Weights of a small mixture-of-experts language model, trained from scratch on English Wikipedia.
Size: 12 layers, width 768, vocabulary 8192, 135M parameters.
Experts: 352 clamped SwiGLU neurons an expert, 2 picks a token.
Below are experts of layer 6 (counted from 0) of a mixture-of-experts language model. Rows are named router (the router's row for the expert), gate (a neuron's input weights, with its number), up (a neuron's input weights, with its number), down (a neuron's output weights, with its number) and show model dimensions 96-127. Each number is 128 + 32 x the weight over its row's rms, rounded and kept within 0 to 255.
Before each expert's rows: "comes before" lists some tokens at least twice as common just after its tokens as in all text; "gets" lists some tokens that make up at least twice as much of what it gets as of all text. This comes from a sample of Wikipedia text that the model never trained on. Tokens count by the router's weight.

# expert 9
comes before: "1", "2", "0", "-", "3", "4"
gets: " ", "\n", "0", "2", "9", " |\n"
router [163 110  74 122 171 172  88 120 124 163 169 140  84  81  97 163  87 107 109 153 146 153 168 160 146 152  81 180 112 128 107  92]
gate0 [122 114  87  88 123 126  73 135 140 115 185 149 182 131 163 121  85 152  78 134 192  91  92  98 136 155 197 146 125  78 134  68]
up0 [ 75 176  83 133 123 132 147 147 162 192 115 132 110 157 142 141 166 116 200  80  83 106 103 173 122 170 113  91 167  92 201 140]
down0 [152 158 125 131 102 161 121 202 164 167  94 138 115 206 140 182 142 124 149  82 101  96 118 151 150  88 136 106 167 149 164 150]
gate1 [ 65  95 153 158 168 117 151 193 104 166  89 115 109 148  71 157 115  84 151 159 101 160 156 153 101  96 118 104 156 135  99 116]
up1 [121 172 143  83 129  82 166 109 135  92 107  96 114   7 134  68 129  97 153  86 167 127 156 102 165  92 110 182 139 150 136 188]
down1 [ 93 111 200 163 189 123 159 135 144 122 157 114  67 126 143  78  49 108 118  94 132  73 119 110  86 149 142 140 182 173  64 134]
gate2 [116 171 193 101 104 167 129 103 108 183 131 101 153 105 129  97 102 100 126 157 124 153 147 104 127 137 184 102 143 177  87 192]
up2 [163 109  99  64 127 147 122 137 119 152 150 212 147 188 112  87 155 148 161 108  75  75 127  75 145 101 182  62 111  95 163 119]
down2 [ 94 157 115 149 133 114 134 150 133 128 102 115 153 103 113  88 142 130 184  70  89 131 142 120 129 111 145 149 101 108 148 148]
gate3 [100 162 104  83 150 154  76 175 155 121 108 144 210 139 183 116 165 119 177 122 138 103 113 129 158 110 199  88 149  75 145 199]
up3 [119 173 176 122 155 162 178 135 119 121 157  86 156  96 151 129  61 132 134 149 138 197  73 147 130 144 168 156 113 146 143  63]
down3 [150 144 166  82 200 155 159 119 114  90  98 125 118 108 136 193 131 113  98 167 129 149 116 144 113  84 177 118  95 147 160 167]
gate4 [173 127  72 205 112 161 190 126 113 133  51 116 104 126 166 116 144 185 142 143 190 129 120 148 162  67 139 178 130 120 112 102]
up4 [197  85 172 146 111  76 140 163 129 155 154  89 179 157 137 160 151 149 119 150 100 118 111  48 123  86 126  56 138 127 139 125]
down4 [160 141 130 139 131 137 136 117 138 145 133 117 160 140 163 127 145 119 168 153 141 118 104 101 149  84 146 140 135  90 120 181]
gate5 [169 128  82 106 144 133 169 179 159 124  96 102 216 121 152  82 124 203 132 132 146 177 165 120 121 136 132 112 139 154 121 134]
up5 [105 154  92 126 163 169 149 174  78 122 180  84 144  95 194 132 150 106 189 131 123 104 111 105 166 140 135 115 127 114 102  97]
down5 [139 124 116 173 126 140 104  79 177 177 176 125 145 152 108  81 186 128 176 120  62  83 124 100  64  87 193 102 146  77 113 155]
gate6 [135 141 219  75 164 142 104 108 129 135 127 156 151 138 150  72  71 103 171 148  94 170 111 149 161 163 104  83 122 150 131 112]
up6 [223 113 122 153  98 111 127 134 110 131 139 131  95 128 112 122 112 122 157 139 122  67 166 115 146 101 118 177 172 105 145 130]
down6 [154 127 130 118 108 125 133  98 118 174 157 135 124 173 169 148 135 163 154 128 133 114 148 134  94  82 152 113 221 157 152 170]
gate7 [104  93 162 180  89  92 105 146 165  66 137 154 115 132 142 150 139 154 144 106 151 156  81 145  99 136 191  88  97 110  58 115]
up7 [177 123 105 165 121  66 165  99 122 112 115 151 207 148 152 128 201 101 150  98 102 132 159 146 179 104 153 156 152 133 139 124]
down7 [159  99 193 119 110 199 153 218  78 158 126 162 157  82 117 173 170  95 105 125 143  88 143 124 138 142  80 161 160  87 184 124]
gate8 [158  63 113  79  98 101 115 113  76 117 137 115 132 161 142 161 185 107  78 109 133 172  90 189 117  88 152 136  86 132 102 106]
up8 [152 142  98  89 112 143 153 126 216 111 116 125  83  87 160 128 138 106 147  74 169  75 127 130 180 158 111 103 147 160 124 122]
down8 [129 168 114 109  85 140 136 131 123  92 149 156 121 125  87 130 142 150 113 142 154 148 137  90 131 149 183 148 170 152  67 159]
gate9 [121 137 126 139 111 138 113 178 131 137 130  49 140 132 139 115  64 213 105 149 174 105 174  91 106 114  85 121 159 111 137  24]
up9 [118 158 116 193  89 128 191 120 147 144 117 144 117  70 141  83 122 170 147 126  99 136 106 117 168  84  98 122 109 114 128 152]
down9 [103 203 166 147  99 116 138  85 105 126 126 153 117 130 108  88  73 149 100 100 184 152 148 132  89  80 123 192 144  85 144 152]
gate10 [129 108  52 102 130 130 105 113 160 117 134 149 139 162 100 138 100 133  97 141 138 154 137 177 172 173 213 149  77 114 151 152]
up10 [174 119  85  83 185 151 164 135 202  96  98  77 110 107 193 114 123  85 178 118  94 108 188 107 100  85 150 121  84 158 103 189]
down10 [164 139 190 115 168 150 142 128 150 158 148 226 136  89  88 125  79 150 154 153 178 127  91 112 165 154 181  84  58 198 165 119]
gate11 [149 164 114 130 121 157 143 114 103 123 144 121 131 198 152 145 146 135 151  89 173 127 163 104 147  90 150 114 121 136 132 123]
up11 [169 154 140  95 147 153 107  90 103 111  98 163 123 118 114  75 122 119 174 194 122 119  85 136 140 136 138  94 143  36 188 135]
down11 [157 147 126  93 179 196 152  84  81 157 156 161 139 119 129 127  93 163 172  75 136  95 113 111 131 125 134 173 115 124 108 181]
gate12 [173  74 135 154 142 139 132 105 129 132 129 111 114 106  87 133 193 118 156 153 150 131  65  60 126 122 147 116 116 123 121 131]
up12 [121 146 147 142 177 137 139 140 135 104 108 137  48 123 112  94  93 140  87 116 153  66 111 179 153 134 108  63 129 228  81 136]
down12 [ 87 104 156 174 147  66 139 123 137 117 104 130 100 166  44 102 144 151 153 122  82 120 154 140 175 115 148 113  89 108 110  75]
gate13 [ 92 108 160 115 174 131  84 119 168 111 142  88 178 128 159 141 118 111 141 127 161  95 141 108 102 207  72 132 151 166 162 128]
up13 [112 219 149 100 141 113 161 112 120  83 110  91 142 124 139 140 108  68  84 171 171  88 114 116 134 127 114  70 115 129 139 140]
down13 [130 137 126 126 122 132 152 129  88 165  89 156 137 199 141  79 121 186 133 175  56 113 156  75 124 129  95 107 219 171 141 134]
gate14 [159 125 116 131  48 111 102 148  97  91 141  82 124  80 129  94 128  85 162 166 146 188 144  48 126  93 147 138 133 165 127 142]
up14 [120  98  84 113 127  41 132 138  92 111  74 138 151 140  50 171 125  89 190 124 118 112 122 102 143 143 144 169 121 140 103 111]
down14 [179 123 112  63 151 171 109 165 154 136 127 145 132 146 114 143 132 143 196 137 211 127  83 179 164  89 143 127 120 146 157 105]
gate15 [120  95 121 109 142 119 142 125 124  92 106 146 170 140 145 102  94 117 131 120 151 106  89  98 124 123 192 155  81 139 133 149]
up15 [176 139 102 160 127 160 147 121  84 193  98  77 206 115 159 157 144 157 116  82 116 121 129 151 128 114  76 108 118 107 148 133]
down15 [121 115 132  71 119  90 126 101  95 124 133  57 112  80  90 169 149 157 100  87 143 106  75 111  99  92 143 131 128 189 111 169]

# expert 7
comes before: "0", "9", "8", "2", "1", "7"
gets: " and", "1", "2", "0", "9", " to"
router [172 113  80 130 156 174  94 113 142 161 175 113  90  86  98 137  98 110 110 145 128 163 170 166 138 146  87 171 108 132  92  85]
gate0 [ 89 152  61 176 139 101 135 181 104 130 148 173 185 114 153 122 193  99 124 166  94 148 139 157 105 115 108  50 144 134 128 115]
up0 [124 124 131 111 154 126 207 129 164 182  86 129  90 116 186 136 100 114 109 114 106 172 106 113 130 119  89 187 143 103 106 135]
down0 [ 95 127 175 175 128 115 138 142 167 156  93 158 132  95 170 123 141 128  91 111 176 133 152 108 162 119 104  99 149 132 136 101]
gate1 [200 188  91 176 153 138  91 101 116 156  93  92 156 118 172 127 153 174 161 129 121 116  52 170 172 156 182  85 142 112 132 122]
up1 [136  83 175 101 121 212  87 121 132 173 164 167 142 176 103  84 167 139 125 185 140 119 114 105 167 119  86 160  85 148 102  97]
down1 [161  89 112  99 102 123 156  86 139 139 169 133  96 129 117 139 160 123 178  67  62 148 124 154 151 125  72 135 128 123 151 156]
gate2 [159 112 123 137 138 158 178 111 144 119 118  62 161 107 159 128 150 138 139  70 160  92  94  91 182 179 114 123  59 150  87 142]
up2 [129 157 160  75 116 125 104  79 122 152 123 138 161 184 136 207 138 136 111 113  15 138 131 160  91 108 145  95 153 110 154 152]
down2 [150  88 156 186 135 126  97 143  80 121 119 161 149 183 105 150 147 129  99 147  82 115  81 158 157 179 110 163 151 100 139 123]
gate3 [119 112 112  79 111 155 150 143 134 120 123 124 120 130 161 176  89 140 139 121 137 162 123 139  95 106 128 101 107 124 175 121]
up3 [132 126 135 149 105 138 143 179 113  99 105 153 197 120 142 101 126 136 180 176 115  70 133 161 111  85 151 133 170  58  54  95]
down3 [212 128 152 171 160 106 198 168 185 119  94 148 144  54 164 119 131 127 128 134 148 115  76 186 125 137 104 113 144 113 113 122]
gate4 [ 91  97 124 107 145 131 138 139 105 135 143 127 130 161  74 100 172 102 127 126  80 126  95 133 121  83 131 161  79 144  96 142]
up4 [117 129 111 176 155 150 148 115 126 102  79 162  77  91 108 112 179  95 131 134 142 187 161 126 168 110 107  88 135 104  98 132]
down4 [151 108 125 153 101 152 191  71 121 147 104 149 152 158 164 185 133 112 177 183  84 137 141 157 177 116 120  91 166 134 176 181]
gate5 [117 131 162 151  95 174 131 173 165 156 148 130  80 135 148 132 187  97 126 143 177 149 107 117 100  65 152  74 138  64 145 117]
up5 [ 96 108 110 130  91 152 154 171 157 177  86 155 151 104  98 122 144 163 161  92 124 144 176 143 113 116 197 100 152 133  85 160]
down5 [177 137 148 173 111 168 119 143 113 155 101 119 171  67  90 119 161 127 138  95 194  75 156 125  67 176 171  85 140 138 116 176]
gate6 [153 118  76 126 104  82 172 117 152 149  61 163 159 115 124 115 162 185 148  95 191 135 163 133 129  55 169 143 133 103 161  71]
up6 [154 168 147 125  90 153  70 109 164 131 164 109 109 163 153 115 148 127 178 153 175 147  92  48 138 135 115 165 128 152 133 125]
down6 [120 154  67 144 159 128 138  96 116 112  74 153 132  66 144  98 150 131 111 168  76 158 122 150 154 156 129  99 140 117 144 136]
gate7 [108 124 134 134 125 132 104  85 123 119 176 108 168 119 141 127 126 156 131 111  58 111 130 109 115 115 156 177 122 163  81 127]
up7 [ 95 142 113 120  85  91 104 137  83 109 130 159 111 106 149 159 137 116  76 111 137 171 131 136 173 141  85 161 131 154 117 129]
down7 [ 99 146 164 135 142 125 196  81 222 111 133  76 143 174 128 117 136 144 107 100 195 102 115  27 112 148 108  81 139 114 186 146]
gate8 [108 133  85 119  89 116 164 110  95 149  99 140 182 150 182 183 119 133  84 107  49 139 134 175 138 139 138 150 161  90  57 128]
up8 [ 96 188 222 154 145 127 191  98 191 135 141 113 145 111  95 158 154 117 115 105  70 144 180 121  71 159 117  57 117 110  60 176]
down8 [ 71 146 154 159 111 141 207 117 155 162  79 112 145 135  90 141 153 103 139  70 124  99 142 151 123 148 163 140 136  71 107 163]
gate9 [165 101 141  88 120 151 110 131 156 144 116  83  90 117 147 184 161  86 166 110 134  58 161 177 173 185 108 162 159 160 101  90]
up9 [177 176 126 107 124 137 126 117 123  51 199 151 186 118 153 155 152 139 143 108 143 106 144 163 159 117  87 113 170 106 141 142]
down9 [115 153 116 179 137 153 141 167 173 132 113 117 108 167 137 108 117 124 147  94 122 102 193 169 220  98 133  98 153  92 122 158]
gate10 [115 116 152 132  76 152 144 184 123 142 152  99 101 152  90 106 146 159 185 110 147  91 100 148 145 169 122 103 151  86 147 127]
up10 [135 156 127  90 141 122 171 153 138 113  88 130 143 126 135 180 110 137 131 107  84 137  91 122 159 129 104 142 123 113 139 162]
down10 [ 96 140 128 127 142 156 182 163 115 106  95  81 134 177 104 142 139  91 134 106 154  63 106 159  71 115 154  85 150 157 152 147]
gate11 [144 136 115 106  63 163 138  63 162 132 135 154 130 187 153 111 117 137 163 152 150 175 117 143 123  78 127 104 149 135 125 122]
up11 [ 98  77 137 103  98 141 148 114 107 132 103 150  97 126 148 157 176 142 138 141 134  86  84  87 121 159 154  98 145  98 163 153]
down11 [ 92 124 117 131 171 146 223 164 169  75  75 113  33 128  69 105 165 124  93 105 188 161 131 163 130 133 152 143 166 142 169 130]
gate12 [ 97 143  61  90 120  99 113 150 112 143 145 131 126 149 111 192 152 192 139  82 145  79  98 159 137 141 172 136  88 146 115 128]
up12 [145 111 146 102 123 129 141 119 125 112 117 127 168 120 122  97 135  89 109 170 115  87 134 137 145  52  61 100 134 136 168  91]
down12 [131 141 188 203 121  83 104 182 106 141 112 132 162 126 156  54  95 170 101  90  92 153 125 121 159 141 180  84 118 137 150 137]
gate13 [110 218 128 161 130 136  66 162 167 158 138 161 122 172 118 137 185 148 148 103 111 117 144  90  95 166 130 145 176 119 133 132]
up13 [172  97 109 175 154 121 157 151 140  79  98 141  95  90 155 120  79 193  62 116 153  56 136  66 128 107  91 116 157  53 119  76]
down13 [146  99 133 148 129 157 160 131  79 112 191 116 186 160 153 121 169 109 138 136 164 159 166  86 123  62 151 122 122 144 198 108]
gate14 [140  89  72 135 153 141 159 118 181 177 148 139 183 172 132 163 101 140 134  84 121  59 101 144 126 156 160 100 117 128  97 168]
up14 [122  85  97 105  86 150 139 147 100 157 163 169 175  96 133  89 136 120 153 150 146 167  92 164 111  89  73  93 127 153 179 139]
down14 [136 148  95 124 124 103 142 136 136 117 110  98 164 155 145  62 119 139 183 163 146  98  93 120 115 182 108 134 127 134 157 152]
gate15 [ 82 121 157  58 165 142 141 153 112  48  89 177 107 100 152 181 123 143 129 118  90  82 130 153 150 141 180  98 158 152 135 134]
up15 [106 101 122 105 113 133 108 120 114 169  72 115 108 110 156 152 187 122 104 118 130 136 128  83 148 196 112  75 165 164 172 104]
down15 [132 133 136 164 143 155 118 157  91 100 111 111 145  90  92 169 136 113 159 102 119 133 119 110 142 100 121 146  94 152 177 138]

# expert 6
comes before: " ", "1", "-", "2", "|", " which"
gets: ",", " ", " |", "\n", " |\n", ")"
router [168 120  81 120 169 153  96 127 123 157 170 143  90  94  95 148  96  99 107 151 139 153 166 162 122 149  78 176  98 135 118  80]
gate0 [108 129 111 125 182  69  94 199  92 116 136 151 103 121 123 122 140 110 121  95 163 100 189 142 135  83 110 103 182  76  85 143]
up0 [128 115 148 138  89  96 139  65 158  64 121 177 101 153 127 123 136 155  77 136 187 126  84  79 129  59  69 155 142 151 185 164]
down0 [110 126 120 101  88 155 103  95 108  68 120  91 112 122 144  98  52  57 137 126 178 105 156  85 128  88 147 138  79 153 131 116]
gate1 [118 105 116 127  96 151 139 118  93 144 134 111 140 137 172 167 150 130 179 109  79 105 119 111  93 169 112 118 130 135 126 150]
up1 [137 146 115 159 154 122 133 143 182 130 135  96 198  94 127  86 110 100 145 106 119 117 109 119 116 147 153  98 186 121  90 196]
down1 [115 121 139  77  90  94 137  98  86 134 104  79 181  79 128 104 131 120  68  90 149 113 106 189 100  86 163  43 144 136 132 129]
gate2 [126  88 143  95 130 170 154  93 112 152 128 153 163 181 135  67 115 160 108  97 162 119 110 151 180  93 139 190 163 116 131 104]
up2 [161 166  97  89 103 142 181 148 107 134 167  90 144 102 127 146  80  99 103  98 150 106 172 110 155 123 168 111  95 101 167 124]
down2 [150 169 102 121 124 119 132  71  87 140  91 118  82 113 108 143 155  68 102 141  69  93 105 130 124 163 136 129 117 100 124 124]
gate3 [131 186 131  64 178  92 124 134 103 158 134  66 138 135 108 143 141 103 134 123 115 112 158 113 144 138 127 135  55 114 111 167]
up3 [113  67 121  71 118 165 124 113 171 120 134 169  95 138 137 147  96 134  85 133 105 130 141 144 160 106 101 147 140 122  92 115]
down3 [193 207  96 117 159  92  73 135 120 106 145 111 107 141 115  62  88 145 131 159  91 192 105  99 122 166  84 116 113 128  92 162]
gate4 [107 149 154 112  95 184 163 124 149 126 132 162 103 157 116 106 122 149 120  67  97 177 118 120 188 179 121  20 163 160 105  69]
up4 [177 103 124 150 167  86 187 114 153 123 112 151 119 100  95 123 159 101 147 102 140  65 152 209 151 132 208 150 129 105 157 170]
down4 [135  74  97 152 137 122 118  78 191  93 126  58 124 106 132 136 138 173 140 118 107 168 104 127 120  91 131 152 176 170 170 121]
gate5 [123  59  77 167 168 123 134  77  67 142  45 130 146 132 156 132 194 152 131  93 160 101 143 116 176  65 138 147  64 153 204 158]
up5 [146 196 181  74 123 152 123 112 127 138 174 116 106 158 119  69  94 194 161 158  49 124 171 148 138 183 121  86 132 165  82  92]
down5 [144 112 128 157 167 182 131 157 122 138 177 152 137 153 142  90 144 183 178  60 149 149 155 103  88 123 172 103 122 119 127 137]
gate6 [111 114 102 144 145 155 119 121 130  75 136 174 142 142 141 158 110 117 181  92 175 163  40 132 110 143  89 146 154  82  62 120]
up6 [136 136  83 145 188 106  57 146 145  82 158 169 100 152  66 188 140 113 104 102  56 127 175 121 172 115 136  62 195  78 133 168]
down6 [119 114 115 119 143 218 114 159 128 128 158 172 161 136 144 141  65 138 120 124 148  66 142 119 128 149 143 103 126 159 106 121]
gate7 [118 137 126 128 101  99  90 134 111  89 125 175 144 125  92 177 118 163  94 106 140 140 145 158 184 129 133 147 184 127 142 108]
up7 [142 113 127  89  59  65  60 132 111 151 102  96 153 129 183 114  81 105 149 128 125 132 147 123 168 128 133 124 125 144 137 147]
down7 [ 66  97  84 134 119  99 110 178 113  98  77 135 157 102 129 135 144 102 174 131 149  84 161 121  47 139  72 130 107 119  90  96]
gate8 [140 157 110 138 112  59  99 132 157 162 144 134 113 126  92 143 104 169 184 175 108 110  19  80 184 118  90 141 112 114 133 102]
up8 [ 99 139 171 134  69  97 113 125 180 121 115 117 136 120  95 107 111 171 114 117  96 178 152 137 155 116 144 151  83 177  30  92]
down8 [161 157 131  95 107  73 104 132 157 132 139 149 120 157 112 166 122 118 124 111 161 117 135 104 115  86 104 128 128 103 163 110]
gate9 [163 132 143 138 208 128 144 137 183 184 135 117 149  95 180 110 135 196 143 168 196 160 114 100 100 109 136 108 130  47 111 235]
up9 [159 188 118 163 168 119 149  89  95 118 116  76  85 102 162 138 135 110 122 118 112 126 136 129  97  81  97 142 119 140 106  83]
down9 [207 123 116 133 167  88 197  81 143 151 114 119  51  92 137 126 147 168 150 111  76 109 176 144  65  78  93 149 169 117 185 189]
gate10 [ 73 126 147 128 180 135 131 150 139 186 123  87 116 159  88 116  99 170  33  98 178 115 111 146 158 135 102 140 145 112 146 157]
up10 [164 143 128  99 170 149 116  95 129  85 127 135 127 102 168 127 107  86 178 104 124 135 148 179 106 115 104 135 132 154 181 178]
down10 [141 111  89 152  99 165  51 137 104 104 106 130  95  96 108  67 146 147 151 120 131 163 110 102  94 121 121 144 134 148  55 127]
gate11 [185 127 129 134 143 153 170 156 125 135 119 153 119 127 117 116 145 101  97  94 157 146 134 198 114 157 102 115 105 167 109 147]
up11 [130 120 148 150 125 108 104 191 104 133 138 127 161  73 129 103 172 184 132  65 164 125  90  54 179 101 160  79 184 125  77 184]
down11 [120 109  88 117 133 157  52 149 110  96 130 156 187 126 142 110 126 130  86 122 191 154 145  89 133  86 126  81 113  79 154 105]
gate12 [105  91 111 110 161 141 156 161 103 131 146 110 123 134 112 105 107 125 121  93 138 120  59  79 136 166 137 140 153 129 121 132]
up12 [161 150 147 130 126 122 145 150 142  63 133 142 150  64 181 183 115 142 104 141 126 138 113 166  95 122 127 119 107 136 113 101]
down12 [122 114 121 174  93 149 123 107 151 169 125 171 161  90 152  95 114 137  73  92  91  93  76  97  55 139 146 124 112 102 190 184]
gate13 [118 136 134 138 160 127  73 116 120  45 105 134 163  80 136 118 115 125 138 162 157 197 156 133  91  94 143 123  86 153 105  75]
up13 [ 78 128 109  83  94  89  92 118 160  61  96 124 116 139  96 115 160  94 161 157 182  67 152  93 115 160 108 110 177  97 125 193]
down13 [110 147 108 109 118 173 128 141 158  76 127 137 150 164  95  90 146 133 170 120 146 177 104 128 145  93 144 160  67 153  99 105]
gate14 [151 155 123  95  98 110  69 158 145  99 127 172 149 168 165  80 136 163 187  87 130 147 118 124 143 102 119 162 123 134 123 120]
up14 [143  77 132  71 125 140 110 137 140 152 152 145 145 134 124 117  93 152 140 153 155 114 159 165 104 136 162 154  75 153 108 151]
down14 [222 161 156 105 121 153 136 143 147 118 137 123 140 142 100 149 114 138 173 142 114 124 161 143 126 144 132 107 132 160 114 144]
gate15 [162 124 121 112 126 105 132 117 121 118 104 211 158 137 160 178 115 143 163 139 104 150  61  85 117 110 116 132 216  80 126 102]
up15 [ 68 139 100 122 133 156 117 173 140 118 110 151 117  92 143 170 129 159 166 154 183 127 135 164 139 146 122  98  99 140 115 158]
down15 [ 66 156 105 143 129 114 116 162 119  97 162 113 129 109 158 124  81 148 135 133 104 161 146  97 143 131 195 149 115 163 187 114]

# expert 8
comes before: ",", "9", " of", " in", ".\n\n", "–"
gets: "1", "9", "2", "6", "8", "5"
router [164 111  88 154 164 161  93 113 127 162 165 119  86  83 100 141  89 108 110 150 144 162 178 163 148 138  81 169 109 126  84  85]
gate0 [ 65  40 110  87 160 129 160 177 116 120 132 104  98 199  72  86 128 135  98 167 107 201 132 145  53 130 110 130  84  87 133 183]
up0 [129 107 151 102  96 195 129 145  76 160 137 146 115  89 141 135 100 104 143 152 137 185 133  65 139 131 133 105 150 125  95 138]
down0 [145  84 112 135 103 152 148 109  87 165 110 148  89 211 116 129 114 130 204 172 142  58 157 118 140 137 132 148 102 121 127 129]
gate1 [135 102  91 101 183 180 143 129 140  99 114 131  95 148 100 142 124  76  89  96 121 159  95 124 158 117 100 133 142 170 129 132]
up1 [131 123 134  92  90 136 135 110 133 145 124 133 143 111  76  84 107 146  64 109 127 171 115 133  78  84 170  85 134 163  84  91]
down1 [113  90 183 123 102 193  94 135 104  84 132 122 113 149  73 122  58 211 112  99 111 128 177 105 146 132  90 166 107 115 102 187]
gate2 [143 107  93 104  90 165 166 155 145  40  86 139 119 108 154  98 148  91 169 155  62 153 100 103 147 127 151 147 153 164  77 144]
up2 [ 95 116 155 133 178 161 156  59 147 169 112 131  77 123 137 179 122  90 224 137 180  91 101 185 169 170 124 139 125 144 104 118]
down2 [136 120 150 159  93 148 147  74 111 134 143 130 147 130 124 104 166 113 163 140  97 126 129 181 118 134 141 102 152 117 173 119]
gate3 [146 125 145 124  71 153 158 164 140 114 114 150 166 140 149 124 151  84 180 147 142 128 126 123 134 139 138 107 152  88 156 163]
up3 [112 147 123 107 137 112 134  90 151 111  66 156 114 150 127 122 173 156 143 178 145 147 111 119 128 159  91 149  94 146  54 117]
down3 [125 160 120 121 118 117 153 171 173  64  42 154 208 116 160  82 140 152 117 102 104 107 126 151 125 182  98 156 121 163 110 158]
gate4 [147 114 126 140  80 108 102 143  87 145 106 157 133 126 147 132 155 152  55 106 171 156 156  49 137 111 150 134 178  77 152 141]
up4 [122 124 142 176 134 125  40 114 100  75 106 161 143 112 147 184 105 100 115 139 133 145 167  84 178 115 197 137 156 141 133 131]
down4 [138 136 139 170 136 124 143 163 177 116 141  71 137 128 174 128  77 116 110 136 100 109 127 174 148  63 100 144 117 108 127 148]
gate5 [159 136 164 141 136 138  77 146 151  96 101 141 188  88 164 109 105  94 153 121 146 166 135 136 138 125 131 104 117 162 145  89]
up5 [115 150 140 116 106 147 129 113 102 100 131 104  97 197  85 119 151 112 132 131 103 129 159 131 144  56 143 109 134  80 171 140]
down5 [123  93 132 124 122  87 158  54 134 180 159 150 130  93 142 165 134 147 187  98 109 153 131 153 104  99 139 136 125 196  89 177]
gate6 [103 101 100 126  47 130 153 140 121 214  75 178  60 166 177 129 162 159 111 115 102  86 127 127 154 123 164 101 151 133 125  98]
up6 [128 174 171 110  92  80 147  97 183 172 145 148 143 128  83 100  92  83  77 119 145 139 143 157 141 149 131 167  99 121 133 160]
down6 [154 191 130 131  89 128 106 221 152 109 137 107 139  88 130 127 108 106 147 133 117 118 149 180 107  62 131  95 138 145 148 105]
gate7 [ 78 117  85 129 161 117  86 156 132  97 144 105 142 166  90 131 150 166 135  92  90 107  88 143 146 131 184 185  78 164 123 111]
up7 [161 164  87 121 125 135 158 146 152  87 111 138 147  96 155 170 176 163 120 138 130  87 153 146 122  68 154  96 129 147 118 110]
down7 [ 99  64 140 126  91 155  99 162 126 124 161 130 149 141 122 176 121 170  93  90 159  77 157  92  94 179 160 113 128 112  81  86]
gate8 [ 78 143 118 159  98 117 146 120 172  95 143 132 150 134 118 107 116 136 114 152 176  55 139 114 175 149 155 164 142 182 129 131]
up8 [ 76 135  90 115  88  83 142 185 201 114 153  74 100 216 130 101 128 112 138 138  50  81 145 139 173 144 139 119 102 121 121 124]
down8 [ 85 113  99  79 110 120  30 141 144 102 109 100 172 216 124 170 114 110 180  98 143  95 101 136 138 129  80 163  82 120 127 124]
gate9 [ 99 162 119  99 129  86 181 106 156  79  83 109 133 103 105 140 136 168 158 105 116 142 130  94 213 151 121 118 139  86 112 179]
up9 [110 110 202 160 139 151 159 106 143  96 140 112 169  95 100 151  99 121 142  98 231 145  89 166 154 149 117 161 139 148  91 137]
down9 [151 164 131 122 201  85 151  99 114 119 145  84 155 115 151  95  94 186 125  99 127 161 159 143 184 178 138 130  96 182  79  97]
gate10 [167 159  75 120 172 122  96 137 209  95 126  77 139 111 127 131 149 175 135 147 152 161 112  81 165 149 116 142 197 102 111 163]
up10 [227  82 180 129  53 134  79 118 109 196 146 120 107 131 181  91 109  95 122 117 128 118 151 150 141 111 159  66 123 145 104 155]
down10 [128 114 150 112 110 143 135 182 145 191 123  80 134 138 103 150  99 101 115  94 155 134 175 133 118 114 125 126 108 112  94 162]
gate11 [140  92 110 136 110 117 164 119 113 166  74 118 112 140 129 149 155 150 118 117 151 136 155 179  95 162  72 152 147 153 103  83]
up11 [ 75 187 127 127 163  82  92 127  63 102 115 138 130 101 114 128  74  90 161 187 139 112 128 130 109 120  78 141 195 160  93  93]
down11 [ 93 116  97 120  78 144 105 145 167 108  88 140 148 104 188 123 111 149 132 109 191 144 107 168 112 122 127 133 100 142 161 116]
gate12 [ 90 141 139 135 113 109 176 112 126 112 117 115 105 154 142 174 104 115 141  73 156 130 137 116 119  52 167  65 184 129  83 103]
up12 [127 157 101 143 118 120 107 136  73  87 114  93 170 121 115  87 187 101  28 125 151 142 165  21 100 104 105 117  64 150 142 188]
down12 [169 146 130 181  86 135 117 122 107 141 146 133 156 124 120  95 133  97  95 118  96 135 179  83 114 133 193 116 106  87 143  99]
gate13 [121  60 146 117 106 102 110  81 175 108 110 132 135  81 105 118 145 110 157 173 184 118 152 148 132  98 179  51 137 116 107 148]
up13 [129 168 148  90  85 119 141 136 151 164 135 211 139  92 106 135  61 171 147 156 128 115  64 139 110 115 120 166  68  96 108  91]
down13 [142  88 165 128  94 158 141 117 112 157 109  88 104 101 166  82 121  55 135  94 129 133 156  89 132 151 109 123 139 150 127 107]
gate14 [146 156 167 118 118 123  56 218 160 150  79 101  83 100 131 117  87 128 156  90 105 147 165 125 118 137 157 108 123 124 170 168]
up14 [168 143 170 120 164  88 140 168 143  71 105 164 127 178 113 164 170  83  67 105 113 104  92 103 143 149 123 147 156 128 105  89]
down14 [158 105  97 100 207 107 149 140 132 124 128 151 107 110 101 128 108 162 110 147 100 113 116 106 113 138 166 175 137  84  97 140]
gate15 [132 142 113 163 118 121 150 155 141 111  90 145 163 130 133  93 160 140 179 136  81 147 113  88 146  78 153 134 115  82  86  93]
up15 [165 179  95  98  96 113 141 100  94 155 102  83 157  69 186 145 168 116  88  83 139  93  91  95 105 129 139 180 134 115 111 115]
down15 [112 197 111 162 135  76 119 122 110 155  95 128 154 106 116 115  55  83 156 183 176 107 135 156 147 154 204 138  61  67 122 163]